From a checkpoint of a small mixture-of-experts model trained on Wikipedia.
Size: width 512, vocabulary 32000, 223M parameters.
Training: 1226M tokens, 4677 steps.
Below are experts of layer 6 (counted from 0) of a mixture-of-experts language model. Rows are named router (the router's row for the expert), up (a neuron's input weights, with its number) and show model dimensions 256-383. Each number is 128 + 32 x the weight over its row's rms, rounded and kept within 0 to 255. Numbers have three digits each.
After each expert's rows: a language model's description of what the expert responds to. This comes from a sample of Wikipedia text that the model never trained on.

# expert 35
router:166126086125067195156111187097166125099113196136167095142132159137150097129097066124135141081060197155194095125157181157116115172197095070137133112149135153180110116112116122160109101118203133153150109063130135126122150118135121051131111079108068127090128114176126123128100139126135163176113181116119196109098111069091138136169158123125084096110107113132129164161151096109123152107105
up0:114183131159082113099181125101136106144107158083092130100153133176163165141140077107139070137162116135140133131127162095058157077138137099135141133086129117078129138149146085131186119168131143120120118123151112111096087147129121134141108087144131096145099137117175113116135230186133127176090106195087073154152155156106145123112194058152097120135165177165070099086140137095097068181169
up1:197095116130115124095158110152131115134148045104144110072115130121115116178164141154103103189134121093104152132172076109125099145068162171120139176177114102165201132100122130143140120095071145173206060181113109181122141112121135142110141141153164225124191122121084152179119144116167103134103112154076104146118065152162140099066114118158127057110155196136115122132167114122124096150186
up2:148138132199098122118114108122104137084075144133154106088061091093104102108147140158093057173133205081139145156128129035149149129139161175088151140099092146107140120108142162122131136127134117117135154146058140207155141157122207100153099156159120169118104151100135134115115083150150122179083139182127074122118119137141137079104135188153146101144157178181142116141108130136122130150117
up3:129113113178155169145107111153144109103168142124181104117132071079156124108139110141128063138096108094106153131155095124119080154168123177094114112121099102117107115112208117143141129111106079134107082137088068113116129132109097096196161158175156136118113160091110096141095158145082136086103138110106125178140090150131142145171130159162145160137148105137138087135082080078136109155078
up4:126166139200094088106099128167119136171083074129152100144140116043122105116109068117129118113174160153107074138162139151045132097086057098137119114102208136097116133126132098099130074166164176068182116146083130126119160102086136093127145128140168151193165127113108145169181117138160128113116148078174088100090144165179146176138087100140124166126106176180146132099164104057154162147083
up5:128118161132168092051113104127145118140092105146103131158149188192121150169162087160072158119169113087166164110079157119075064127151127150158132111102135116150097147099092133110185129095135124155100115160177107081109117087130133145113106136163213180149137128109084122122161183136105156125133101159125076127132201115104138181132187113133140133114188124146136134088142101133167135128122
up6:136143112127134062134114141174150093165146104086146054148138069086096180180186152138116146142102142199123120198126093134125078140122161175160141180142147182142078157187087090087122106105077072115125183124150094149190107103158168119148123187108160100090185123120130099203101165138163168131163171116089138164124092197169179181063109152108115161131163115163069099151100086169071105134099
up7:062160148100164136170065117147098136175159093127108116143183108109155099077119150121113112181171094146103108133118178156076120106113111125105136085057122137136123145129135161102119141182122203083132172138189167111110129156106104095110150102091153122089090123099128103106117153118120077148106090141142101032110096121131145124155121095187107148165111173157075106060073087077143054127075
up8:131149145120126124110146152165149109108100089112164122111090130153037147112162100168100144109125113097141165136100109122096104135191187163151126105114131145113171097119078169170131128161123111151162141136067090155099150090144131094189117121134106168156104145081141145081187141118150114119125092096103123094120092122121163079114114128122133166157074112173139145158115103178132153121133
up9:193138099100166122136130119133095088131103110059080122102142066148104172143092080120116165128093168101145224050120097115111094084111194069114104113103088078170106179116096090084171060141083148117183105165128057157185112082116212118180139164169159151166105100101139180168114124117136149165118111124115117136097202116108135150137145100119119136078076110145129078088100109144133151148103
up10:132100144235131174107148121134124135089122116074165111141156088101145141097170066187134105178118116155084138040090134067092066121128090106139140102120114110134127165149148168136116179085095084155151133158196085124086082123159124096115158155119141110151097222142163089135163195112171133142130141130156095137174183145176151127176103159131116182055162170133110069082123082155134094176176
up11:145127106162152143128101088166075131151101126096034131129163134177109088135140085134164104147151187151107157117124091060172143139126160101087138165097044140148080135153147140142139072119128210081081125163116149162108130131130122084139072098143072125130128122113126178166186142135102115148134088095144116133134062160130165096139107099071144099119154107157114143107159084139129126080098
up12:156094124096063096125143126112165109193162103104143117132100030177133125114162139067093122168096103120135156125109095066075129179090112190181174072154089078132084165170095113146126113101121131104149111108116137117154083087139143126111141163063148136112131090100094113119146111123100103109133131191100098119145121165159114087086102134128116129129080164145128110149135145172102135107118
up13:142176106138159089081118125145141139165120145139149137127172108135056136094151144146127123135170078121056095120125070157096130157109108104183126118161081136117137079162056179151110190127088160171149142141170127134126068067159139132156137130134146104126176147108161136085140111104110126147113145121144088115169129117114141186135105112137190101135135179140090140074168142172134025142117
up14:085151171146152119145099121217078134142131148083129101125165153131092182118106087141131101159113092099132141152161141125105125105112126109145153067169114137117093118097105067131108148111133184092215119141165117138154117071145086139097111125075146143109087187129115119163199143133183106104067084138121111113084133178154134088121123092156123176085113089136099085101105088157075173154094
up15:145173106084119000115068149068127122168108146156161074172156069125122081062124131126115105121096170137171129151092110103094105150108164104171223179096120174085142137122100118167157091112115099165153163112157134162136156125118161082148131115171122114144147143115110114121101139141142137185085135121127127107160153115108146089162149090082114101192085119205094108174137142071102134126109
What it handles: Digits and units inside measurements, scores and statistics, such as km, kg, %, million, decimal parts like 48.2.

# expert 36
router:187144128174090154142132145106129149123137106174084127137142048126069181090131117131060163123141184142219103121160135110115125072203108151175125106092130141113146114126117155132149156144080117095102171152056115127178170060100095077070102152156130143146099120186125079117125085141144167187124067143149102166121128156169077095117142124102174090161127117072056097120179156117073120113167
up0:131109125118151113206112136140113108185150119128094113105099162195093133098181097127200107137120149153121132103138106066125099088054134127139151126148107084194149152098079131069101135120121170119134171128096151097128120164148117085097161162172152136126094153136107135145099148120140094075082101127150203121163120079075131167103159171083163152155096133155155157134079128167102083089169
up1:108072158155115114093137109227163109164200136183089110175075134157155173091124118116124096115081161147097151062133104087105095125122063182101145125107133161155127110124048176108108142091121122100216122127117150154069131152143106062123150121104155101162109147157175099126167145089129174119112137121105092119111158090161147098164164160133138158140103145154084113062150133113135114103125
up2:195114099112090100114133115110130125144145102060082092162175129125159090018091121121144095219141076104129115128134122141090092172125098079167132145058169120083155141206110097113024109118145149103110137164139182142133090135135171153139151161025115129103100129102101154105133164112136125123114127160155155179137062155144140111094102173117125149080121112142077116152126145149109105139136
up3:168090099166115156136115114172125107136148121128115124156108127137122099155113114157123075122130138119092134085126139105096055136121134163091108138131154125086103117105108146152107154109069138089136118122134175132104130131123122113151145117119084163153122126161103158123149141086152151159084098155137078078139177046107173150161068085158104126101117161154160091112152125160093132142104
up4:162065071100083106124127091157072091100195125110130106224109143149130104115059155133162148128139140127115124130086196109115074169091127123113128085136018143180114100129140160096116138109151177110154148146126159105069137148151135117131166127146128089186155141087101138126173112106154126102111122144108099146138167118109151142142084182064104099114101140170166132182139090125134084098143
up5:085169157098141147157131075163152096161128137155118110159110148112161138128140096129111173142109140145150129106140108162115145154127130082082117146089147170142128119175175106115081130143175138068107159153073095194134119159149116175093129124121139085148135117135090092106186112156084172073132077130148158111156107130120147168161090149201175154138081120143100135116118118063080093082088
up6:178134068151103187118149144165097158138167122118222121116123165160116155144093081162150109138075070059095151116115122112123136125130191151152137169115128203125176130116121163141096101146128126125067091161161135157126151140137128118136155120112147124150175145137095104141047170175093195086118107122108110106141134129122156194138110121138137181125171112155104138123158118156137072143106
up7:082133096135154116152060136120134122153130114108081079136103159138047072173088084085114112106131162111132096123115102110098137135096106149094105103092151157093167127126056159218130143144135169122096130171102118100156123168179126141165168162112150183166123151134122125088167113098126109142161142177121126140133135098065168114122084126061166192122112089150114075119164134117103109102117
up8:149144162104088114076104099173154101130180122091133100147119118187076112074143127068148117159113091141135127122120171144110096137125161172121135084158132129157107097092089129159163130136106121141171117091160081146080139163096085138148155124126173150157176142102051147089158119124107143163160071192056138076129098140130138143057095137137172158109122138141121164112162122083075131109132
up9:108169087145067106137138109124142094103120139142118113148179133219136140123079186100129132135140118123155116128143128182162154131111139163119170148146162140139093137180150168151118102094160142108092108100124124113135114131157131161121118144092157111047190155124109130144078182123105094088167137145110135141107128111107163076074070123121128181113069111145142179155101123062128204124114
up10:161122094141091137118121169138141105114094199107197135130105153131150076147109127125133136176101131107166126172119090131144100175099181120136108131154084147148153144134171182135104090105073163084035123116111177081111094162157164164161077045138139083143124099083132148167121119117138058108180127106087072140121088166117156166089116164103129170106126125156162200116119110135135149139111
up11:131140146087144118054135059121080116076123095098151064121095140126123160147102169102136117097121152151106140100117099154149112172126142110109102110135110113150157089203179147064088101145106177139144170168180105137181159189141155129139154185162161108132154106083149180165145193098127089088172102150092106110109078142169156171113089147104104136088144119172080094074092132092146129141139
up12:116048124193063109094126146159101127118105134124065105103110152104067139135123096129151127216107117155136126094117190140132063142120121125223152094105061131149090167133085034132158085137150146135120167149168112140134133183135105126141193139113178146152106133118132126191122148116147148124185097153124164126070111149147166174170117115155080132148133123148117089134108083100130142080139
up13:105077145138114055137108100131131101153116133091150116129156136134158152143128166098105151139121134153117126137147150116103149144067110113153147139134145119098188149115119099127066093044181158187114138117091163105137159097147108134171124113154102077145113123157136139106221177118142062143129090174102111123147133101138149191098167061178134094130142122169142076083141127126110139088115
up14:092118137153129102106166071128118112123129110061136096194154134128147114131128155090091134133080114121107126131127065064109105114123093103164142125115121122095163154145083111160041136173133140170090190143130110051132200104149162126214145137169116124122161125109141153139130111134155102150129179113150100056114085117175151138134160055158118092081111154192128084107128104114114170111096
up15:148163099134177153135133141101135112150245099113146106115114145144157135093055137064123100165143129129139154090147153122059090137132138134051124177137068067138120126087095172146164127142146137126141127096121117168102129108110142100126156112136099115211115123084119148141125109137099132112132128158120127150126130131106121137136131138069159134116101170125072119158164121119109060101147
What it handles: Quotation marks and apostrophes, including possessive 's, plus object pronouns him, them and media nouns song, album, film.

# expert 4
router:150124155179104174135100148165156147164145131122136112154166095154090124109160099139094160141152187069089072148035158150095153080135107134145167092172159119175109107107124105143164073178116119133112113159150136162119186069127168138130121140153153167132152118110069165104154169117077118096112121214167072085080102106089130154111116089151128147091164204100111152110155041119136121145055
up0:137116157102142090148138136125125159167120149061123115125112189155100088115123102177119120106115153131061091132163177111123134151124128115131093216146134214083116136161118141084125089114077194143091086118135128121167127133128108126151121142157074104161158020122137089184077114153153183068166133128136140087197119096125160083109100130077145151123086087166130084131162184127158160151149
up1:144070129116135166132137126120144088108091125161118124165157159153155139155100114059121126111132166062144153115164111111081114109103106217121080133022141104107137080139144163157090171146105164092089146157096089139142096079136128098165149118149145129126147093130123129139091114196125149200090181143051091090135077118165160183188129152097101150111085144123153085165107162141120137176109
up2:106072149155139119168119087152095084104137148100109091123116118117156124087115106191146129090146169162081075138142134173137129182060157081133070135142078163135147163130106113214086065121100137088106071130180139149138145158157189095116139105133098152087106075087071090094109093133086150165158144145180168135181072135098159158155134123092064099173095163162168196116134140120114079185120
up3:111141209185196127155100082123047103134154129103111117178071140093147093105121097118089127180110115142125146121128094067086175159131104123103118185105099175100116142105125097070087110150081200081156142177078198134143171144142130127144096152167128136142127160150163087164115151160129155113126143149130091142141159153136120108120118153100162131190170067141105089087159105131067129170169
up4:118119095085155111094172130088127105098125127126157122168151139112145090170134154097115125189050117111195104102101120143107046161161121094116134153096145079093137085162088175135102161120136117151107174158139173119099124127137105146186117205128097125164177075089143146150209157176160108079125096083179131119169146121068155107138130052142070065104134144150133066153139164142125154145124
up5:151191100045153115093197114096111119071128131132149122167066107161109085155163150111096144154088079119196162075147136112097118175196112161132111134158137107095167102156136054083118156084113142092191162133094198114121132195140128095164130170154119160170132083113136139153134100164114146127187112098132089099174104123133117163102120090116120089131093130149124146144155150106126180119139
up6:197120133124093146075067060173109103102164117107137103180184065213111084028104119123127090078145103170115133109117148131096128100129130065118116121112170131140167183147117148109193108121119131088158064072106084086101072146145159145151126124109170122186106140126082131110116169168054130109137116096138129061206135178122132133149103103143116123147128138127126153108117106085129114156174
up7:118169168087112073127188114117123047142133138170123100091119081170162113098105103084076134077176096096117087060168126112104062084136125106149113083125177087131154116118149118144123133081064162160136149164205154124129134102080165139098170097154128120114125041128102147130121146156163111060131123151142094118134101164103135093142164105071138140091051162140129074156162140102178144153111
up8:133140102157138153126089156088158116169096128108134113114134161144117140066075161082092130187141114159098160088138137116143066159116174085157177091184086171144099173135144181179107060178059114128108095097157119125089080121114107142106144083116120114149098119113159111123145152133089220086076133092134092073165137152168145174145115160116119102124079145135093052125135077103147154115101
up9:124165087065156081164096127124139131102167105083145103178178111115156143101129174124168134115184111101126145113145080159104103162147095126150126075125113159109131130101164092160074073074211147155138168188123168146124043087127108153109150100080118123129083137168167135161150175147129091137108063137116119107149153117180150057133138114187091117104066143120120125156145117023112170161136
up10:165167124121100099178129133170170114089179154110078079102094117146147086119094102133161152110169029172211138156161101131115089156131153144142143122084117208125192143134071069126095084155151110115146161082126129148106123130103117062149110106093139134144114091141156161203073070153132146125111081133077113146099092161124167126192177087125167110149165088154119099126126146096140049151160
up11:176119102127139138102115129145096107134137118072080136126083105128096156162097121102127100153090161093132183119101073132097089147153133177157085157078145097172184096116098076088117148116142188107029145183040050123162106137146149110175124184107171133063113134069123140122187114182161121203113191130153063125090109200181117176147081113149138147095142127139117143108156140133093095064119
up12:071168092128141099116128121130133071112125159137173089107085146144138139124151111065144151114072170096096192105094136137152116105140184131142128104130096154199141155182167143158123133118116112078140087139171146130108103121165120133098177079117132149146115126146112121124199129130094093168106095125130128092121121079135157108187168106193137137169096133149117089143122087109101132154153
up13:058140157100090130082082106076146122109083027135057081090127113106147121068161154133124140128188075141125105113180143091141097050136097125135116093093146114147164069166120127132137057145122167116172171128148077087152109129084125092152117117127094075152120095074116173148098104129131113061148107080101149123126088160095169111122128117165112122155119136167142095143132149116073121137055
up14:094090132122087100093114129099086111107147121143133106151147153105137105102137080146131082136169057100082127086077156112181105131164134146137121152117146188085085083186138164158125111116105132135103091192186186062159183137134155146135140107057105130100139145151150113120182166134170106122107097100118106107136103116083164101145114079231139119132126120148148158135084065132154106107132
up15:119103110167131122109086127135174048064114084156081131126117135145103093124176113148143120131119150112080120160122130104168111176131115107121157195153141135167132109166116149132150197085166130123074103136178159086131150142146158176118146108170168144190170147073075042156149165146149175172125100170108013130144132110151166113154118122117106129098133150162174073100141143154121053109086
What it handles: Abstract or general nouns and some verbs after the, his, their in running prose, such as reason, attention, speculation, said.

# expert 13
router:120144126137149128158108128114135157148125088150125131058192066070116182146176127163128095138177039138123214148085101123172105118079148108150118111126146149114179130137149068132101118113125156123146144106121131116124100108097148104095255114127086162143094153114144171110148127078095077100151112087163141140143186147136139118161138106195179106147158098127093068081071092182112126100176
up0:179046168102136123147117143150156078069130153119143115109120144077119097118147097148088107186154145083087110141103070106126132115148109127110125130101111120177132060154092122118161133135134102138135138167200111086159119218139110107113148096123077105135162127121136114161160142110158097085108145103054081060104128137104156117148044103168074133162120160138117139137154103080154123113120
up1:169167124119176162059188122150129100114128156121086112209216151120073143132066082085077131138124116108086166054122132125115120167172059101100124129138137082168133131117126166076104122140116123118116132092092116086106150197132123127165113190098109079108128101085107121122107123216149046104136081143118140113131133125147133154115193095045145098098121147128155141104189095109087098184112
up2:104116105121103161147120096109076168144101112105099121114131126128104133148131122131153110049117202129088115141039135102104157122096077131129108170077103137150074116118150121151133154102109180162120171111145109108163101186181152136094085194197117147096143175125147119169099159088116127168153136149123147089105210122127138152134079092109092071145154134131165127171087142111163078158131
up3:127117119109155153125181140123149129110177122097128108113130097128169117097150123120151110132116111097159100144168095097111067141176197077114104071121164138166132130140169133157117091109105174141096150128102087150158065123139143078130129150120142146133100083134112085128119112116152105141144098093103070124119099052124137097125085121088137195076130100157152166169145148090136148128139
up4:107138123132125181137125082094108109191082090173089125163145102145139114168162099132121199109161125139174099127115130186111121178154146142173106103166090115114125107181104120138077144150134165191118142161189174111087161133133132202103122155172137096154111098122122123168142163120143090117141141137144149145122169074082123119054119095099083147156121095147162198117205128084135146133148
up5:177137117120118106135121163107077131076151143042101098138149047171113129110080115114121208158111146094197118176127128126167066103169114088111113131114150146207183114188113154133118137125193208101162177149107154094137121116146152129139110092138139161102170182110099126131032125143159127158156135140101098132146103190187175135094110123122080143117070169170134106139106148177103103093106
up6:149140116140117147160133119172142131168089157106101117206123099099137069113160100114152125145149177117143123089078139109125137096125136094136107123128082158102152092121156134036132125176105182094115178123144100112098139220145137072078040133203134114136076176142156150188083183139159073158163163116126128098142087196157145162128158094142085096142127148151111131099109163157102117085079
up7:169167108093110104188109086139161099162074153182144084118087166108097130124140112158129176156116147152140118138137070094071166123120060165149122106115133150134153112132139148103110094070098189131147129087126152127171071158125103119108137099162135081149114078108069176155126113168105068112133105133084120076125104104148141137122124111126180123130119118144146072087085147128038164092085
up8:144150077132127109119123151108192150158100115125122106160118121157151126133130088079102148152145091111067133126145118101122106162142185162138085101120136175121085128113143129219103097143119093133153087154094126083113129125170103112157128089104149100131158127115098155113131120097104108170102125120085065132146081094168116121135168101111160147129095094160072183165205131075068155196113
up9:164142140070105097105132104152109159146129123135137124103144108163112116091094132111091174194126124121182086141132156105109141098148136131202151104142113149125055125080119155133091156144104155091151117133041153142215120126116140170145188184137132107106104126169102161103063110147156095095136084140138099086182069151127163072140091132101145132105071163142114096156102156136101067113102
up10:158068136082112116066099108171098096106118108113148106139129114078101116164105090092127152123129107185061149167164099172182115172155138165150136112133066112140095109108122105136115133064115099163149099114164111101055101100135127135163178125124111123090107144082173123142113115170082112134125092133068139110101137129141119137130104166072161037127100118116122115122135092168073114175104
up11:113109137132107118104147135058082174143127169127082132130131087134151086091144146128124153180150149141162078082082093092091149131136113092135124153101137134125104116192098134124051082113134143142095135169157166109111119112135110097104073124144149153121103102125188099204120139088136114158139134154121112169092152193154127090105083075129066137126145158111123121104137126060158132119177
up12:113107105044130139199088180072124143157173145098105082125124127128035125153067076071087108128122109118105163078135161103089143157146102070145090115171098143164143089108121065049111113193107125090098096094126075151155137110105075124147119119111180094089134118113136121128163083138155086189122132126117144100134101162116128157171120136157099145092109157136200089116112109084143121121144
up13:154175144152149122139134075189147095185139138121136109159193130136138148149083133053083104071126140127098128063182165125109118164152115105095099119076135134147113128167142110081143141139086095107116120105156145121023136153126113066166100165122108104041082120164151170164123110156156102106117118125122158074185124087081127110131137117054098129110071113140140140077159147152159101145122
up14:130089123114089142161059121050097116081131176134073096084133115113127172173152128145171118179157149172200119144159136112155107096135153155159169109105128132131141104125149108089143117145119208118079141142112158136123114110125109139089166125132113139132028153128116157119168164090156127160108086152112138095192122093107162122191150124160185123146141156168096093161086067117138126097127
up15:093102154120138042118130132144078131163180120114075126115085118107143105092051087110109100179113128109146120121133111125160134178164151146096081102113077148152069149136124120143101110118098128119085147172091137136129133110137064104133139153093155121135151106115164102130186143108146157137113102122144130175124138133134133146173057129143100118124106093144125164164149102137207117165080
What it handles: Later words or pieces of multiword proper names of people, places and organizations, such as Island City, Christian Democratic, River, University.

# expert 12
router:144168079113114148166160140140140177189209151172105100066127093157120188147106113141106057155166087161185194127104190136109105124124121092201174065126135172171114137177149132121162154123121082181112137165072171133078165118162106116107154083131130129100111148164139159151161130099144151079132124196098117153128202145121153089167109085170173148085116103092082145119122020124168150108111
up0:120122133098105131087114115090184106147145126120125130067128050124114122169151118112147136143106045121144117096177085108195106182074098077135101140122109111090135143120096116110141104175065200130098191140123130146097112144100158094132136106142087094135112138135168115122103168122135100127109058127118117114137185201115149168155154148129077143127115102144119112159115156146125086119133
up1:113157120163139108089157110173129146089095158124121105169138138112130061105152148158132135109086100161131101138120104096159095160156131077067075175067132113177117146137118152133090109127117129144136124123060111054117144109148109144120175166159157113118117131102086093135121119144136190117105198188123117117162157112159146165135101159147111137151136118154103147101145090075149128108116
up2:097139113140127119133110134114125116084126163191150047072092083177123133108163143169129102143122131150143146137126092145184086138172172155128117123103148162068107108164130091128083116159132104124142129108072168105138112137165116142168178109094117108123089131090123150147110135094148134136101074129162141114170084082114171134151125057166178186152077090151051128126095175087152162099094
up3:046124140187128119129142102139118120110085141146137144120150099146084106116110124070161122149095156080089101155133106125153104163196154155061075135063108123101124103141156146168071144143214152142157166094092151062112135126187209150151129139106075152074115149108133123126111123110092101172142136141159142068126109118107140141103069167123085118098075075144123128069074076092098147097106
up4:041158121145115110139067121145102163167125121188138085151142166118112106159080119076073124113101125090126106147140140121164109117155157184118096113135091128098115109106082071065138119138125160115122077170069064103120143152120206182093117091138065072135156135111126136109159127155179126174150086136086096150122148137082131107143124122072124087100161117131080150138129129155115153088102
up5:111112155152044047136179107093117085161126167090125106194168123132172143121111108126141142097083115111137074103131144090187140116126175192104067111143076197159187121097136167130075075095117107165099143136130124107114181180131209088112124131095110056170104113099140124083117138098137156065132105142158136107092129122106128171160173154076151141090182170127137134117080155147103157109151
up6:150091179111084105123091095135116089145199148150138095129094129109150160152105132176104118113083189156133148152168141128136124251097160117136156178115069140030088143194135077175109074046114135138157122081131146059096153152103113095087126131114167111113126126112132104154141081113117149165119102175114106112134141100165127082125207130156077103112070152120059076159160123091136141118137
up7:132106163108163092105055101118057119097118104127083105095176141154132126127156097158111116134135113098052128120148147118233148121107134143135080160144133170102146085108152130129098148089126142101192122174125109108152142137146148135173153143121114125111070162079120120136136159109147146141165076149121072079152135115067149111097112145154149117086123089129109132087078129123098108208160
up8:117210099113109145065169110119142130163131174081112106101159118116102104131137058130144106124086137037153087129154165163092072133162167137121138110146097135142098106111103095108143119143095131144106217123181118158086080118094126155114132120129121123118147101091109117119145142155071115154097080127209115133175189138079160147111169091128129110108144166134081126104237118137097131139115
up9:147156139145148122150068107143079098139108162131102116073091161156116173110190121165132111137132138089137125112098132079152121128153075124164149122114139076099164097073131085066129139147088153095208130127095121141180086152077134125104164178130186143113134164092124118090150156124104139142159085074203129127189145082138122120084126141163147176133087125135085064096043078131066088111139
up10:066157176108112128125165115146128142100175143138159088127105144095109090157104108118181131095157136212149097126183149128128102170137100181101138115124127129125071094164142135110133101147025146112106166131085076114089145136124183123155143151127102152123142117115183148174183070117086137151141087068116089138111106180108142111111085115096132168142064104123115124124138104135076169124100
up11:167086114146064165131110107112105149105137122149153125146128080079114110103151099136165101108123146107109113169109066181166168136087099147090106094061099100108172095108076105168112121109174209150144159091145134052110099123154125115141113209152106144111155129123152117134117129064087092190191132111181102140161136095110145154085143101141103130112115157163134142127086102177129150068104
up12:140193131186170053075128077152117125132138041084220102095195124079100118135088125092143192090097207154000178115155076155093128134154162075115093119134100174143102100087142143185082080120152132115094138165162103131111172133162105115193145186121142141133153131122114099151122174127156078150129103150146134138108144137190147092140064102134126139111088160166095126113112104126175181150086
up13:099116144098122125104102144119062142087151082115137103147085068171141064114109110114112124126108146102103132159135127085139136154144094076055134174124150102152150119183167144049108107129159140097117116046160149097141097148122128255162154108145148102133178050057099172165153134103122104125081089125109086103162090104094158102092051062134103110105129117164112159128149105149121140105127
up14:090125152082098133091176119098082118144120164112123119134117062172111101112139163105172129119096119147118095145089157158130129087150120103169131076107184098083149037090081115135069132057158118149074118119160135150107108134102143056194145100113116111083147143146139066143146120209176152084097152127162126066169142149131153146134070099079133098068131154137159101131075104101119125121159
up15:114104096102135168125142116153099100115074158100114094136117087143158168127161098138132147077148147108125113122106102101094134103215106104142071110157097238140138111129169075087160151119139145060077106151112131068127099157119108157130112133153229129114112073078098139095130097194142103152081087055062150105139094129166160125115112151076151158150175113163121125108077188102103104121151
What it handles: Head nouns ending noun phrases, often plurals or organizations, plus was/were and pronoun subjects, such as agencies, officials, Committee.

# expert 6
router:126144068146135158173115150098168131124175116144061144069113169142142160203113091162179080197180146135209174110076080095165124069136134138163107124151185111140104126137144145128135106150086133095085132088038156102161067148101086067158171113085128154146036179177164116150178114117118139119139139078098162104166144123090125058126139124154172103126171096119117073118075067143115164130174
up0:128104086190157099076113130089156114150232148144112079069152164109050132143125135094149125118115212101118094082156069131130080142088181135112137201099128115115103133151102168151122107176122118109075135192120100117187081193106134097166122137151149119158131126093132138084151102195122068138100116157178157140189084151131169183140155153139139161071095076162171060107184092096093135150121
up1:164095103062146150070122081140138088135166105139117121107108085126077068130146150154082111128124092083148163127125122106121083113122178126049156205068160118100164120163094130103184101077181219128103145127177146150112092132123109111118178078143106097126163103105140140211193120139159118135110166104114104084123126174169142120165072112087121102026083165128135112119138122092183072075095
up2:103061100129136156086094163119136101133096166155111101115175097113146115093108142151077066169124130200113142041095107142136139106112091138168121114091142160146123073158122102136058095088141170104112207173092172141160116187099191131134157104071136168138150106131130123161130110113105086092139127088124144131126124145135171118099103131165137093155184112150170108121121071134134088129095
up3:087188101182120169102126112187121113105132122121177108147095142144120107086103097078118143091082157129097136156089117106097156153083099060079128090091103117149121154089115146128106124083103172127090151194145094123141134109170163118128126166154171137141132140115156175157143137146135163132131162208108138146152121046132169145134096083115151140090121101147138087123161133137209081109071
up4:142118057106110113105113094113107097154076086175099086099121151170119114130139097122085107116139134125122155112178084159120106150084125153098079080143092159137135134137126127128062075087082159128107125163102154155062093135091163124153138159133092140084120105129100082153169106075127131141100080088122066116192135146172151109134086150131144095045072136175093140100145072053197093160142
up5:120132109067109127170137144080121141126146155123168117104144137094136161116148113103118126096151138135117128109131121129157115125124199098209153071114083176116166123144137070113148140082105139136115149113064113089119118075140123200066127117143132121093107086085188182118116113151134070173157076142137173137100138117187129178141192170115094106110156117146145122138174073146110105092123
up6:081119145157120151092147123184124127129129126089071106094156143134125105130110137092160149152083164146117127088102155068141124088097121086097085111153159107110162118139181145145109148115130127185120180149118162099146187130159101123114126162119181132127152080110072144184115106100138103118125128097110161161179105086088152144082131136079129114150166092153130102101097118134049089075168
up7:167160114176172097077016103125102146146154123116058127109147115145120097159130146126048087116132144120097114103160147187069091104068111149155137070157138097033104144155126090111105100123100109097139184163097149066087148151118121111114132086156182148098113139098098169164107103117123139125153109126127164038127094173173168119195079138132143222073124148141117145111110115120173125113145
up8:190083130197123178144127103115142064158117125140044109136074136154114137136125148166213078127138101180123109088110161122086127145161130180150113095117126129148107077114105098142134109157100095091176184145118107054134174110152106165160133164117171064144095084085124101099128123158152121059111154170110108084171092153147158116096110059087059153121165163164150106121135056085114112132150
up9:164133189103123127170159096145055139075169117126129109142148102161144143084160148156105146152144106134088127162147101072136101168125091094181117069145152200141146144117119048208101129096028159129164069087101115068133139162125142115148141157168132104126114146062163134123119125177148103089100074099120099113121117128083141120136093079115102144153100130146087064195090067146102136152178
up10:114128163158158122149115113121073133175152161152134072117140097122075159158132103180104165135171149138122135118122100129098101106117164128167135094156094108177123124120153119181146118147102116118140087149093158138123159153159149103148183112132123125088123098106097196088119133054166137100125046142093122119135112086092151109151103140168148073109130085134094164118090087178189165127164
up11:117119136163133130117101126148154117130158144150129098155116094065162156087150069074098102085131100177152125080089117140134140146136147121105142127062134198093090101085128088190182067125152163126164146134140102115111140119183148178127094095109087092124135122136145094132158173121050137125099175142173131078085114103137126120179073128198114133201092082139151095149154132036132138150109
up12:172148143103112099069162129105110118156145127162118113175196139137172082129121113077066151176084122096130132071162146115080174112184181113141127147113094114118086121121050119162092081145083150221138150146197127169128136146081122150178098159156175107118150132116102136152106119133104129086141183122134154126077121145138148112123175134121119202075099158147106179085185124161144156178160
up13:126104102148117164143103022112154133159102121112166098103119144202147092115110133145094098130126163135131135150159141136145126114132112160076069129106140087118156082092162130159015089114108180124104081163137128139126091177112158103109192142138130127097102125123125073093102119097123165107168077099131057110132095140107152148091156117090171162167112099149092128111127140081146095151139
up14:208118132093027088099153106161099099163092056112117136141125163159105066144135118076170132126095084132121138142178143094145087184127102126107128146093117162111145163180161091155118094106109111086147080138169163149108193109149134137100117116126105128119165111124140141117165156085169138111123186157157114058139166097154123146141178135141115099097088185166158158162189105172161113117140
up15:150094041115123149078131076126162097107075162155094115136093122140106041128083172095112083137090155085098109136147134166064140151126131122105059105081077138134114082172117125127124143094163128082160108052171151157090163089117121099117115126101136126136134120158125127129125176095134056158114100134126106126122123148109156124134151132122157109164122141168165082165148120173104112113047
What it handles: Head nouns ending proper names of competitions, organisations and awards, e.g. Champions League, MLS Cup, Canada Press, Awards.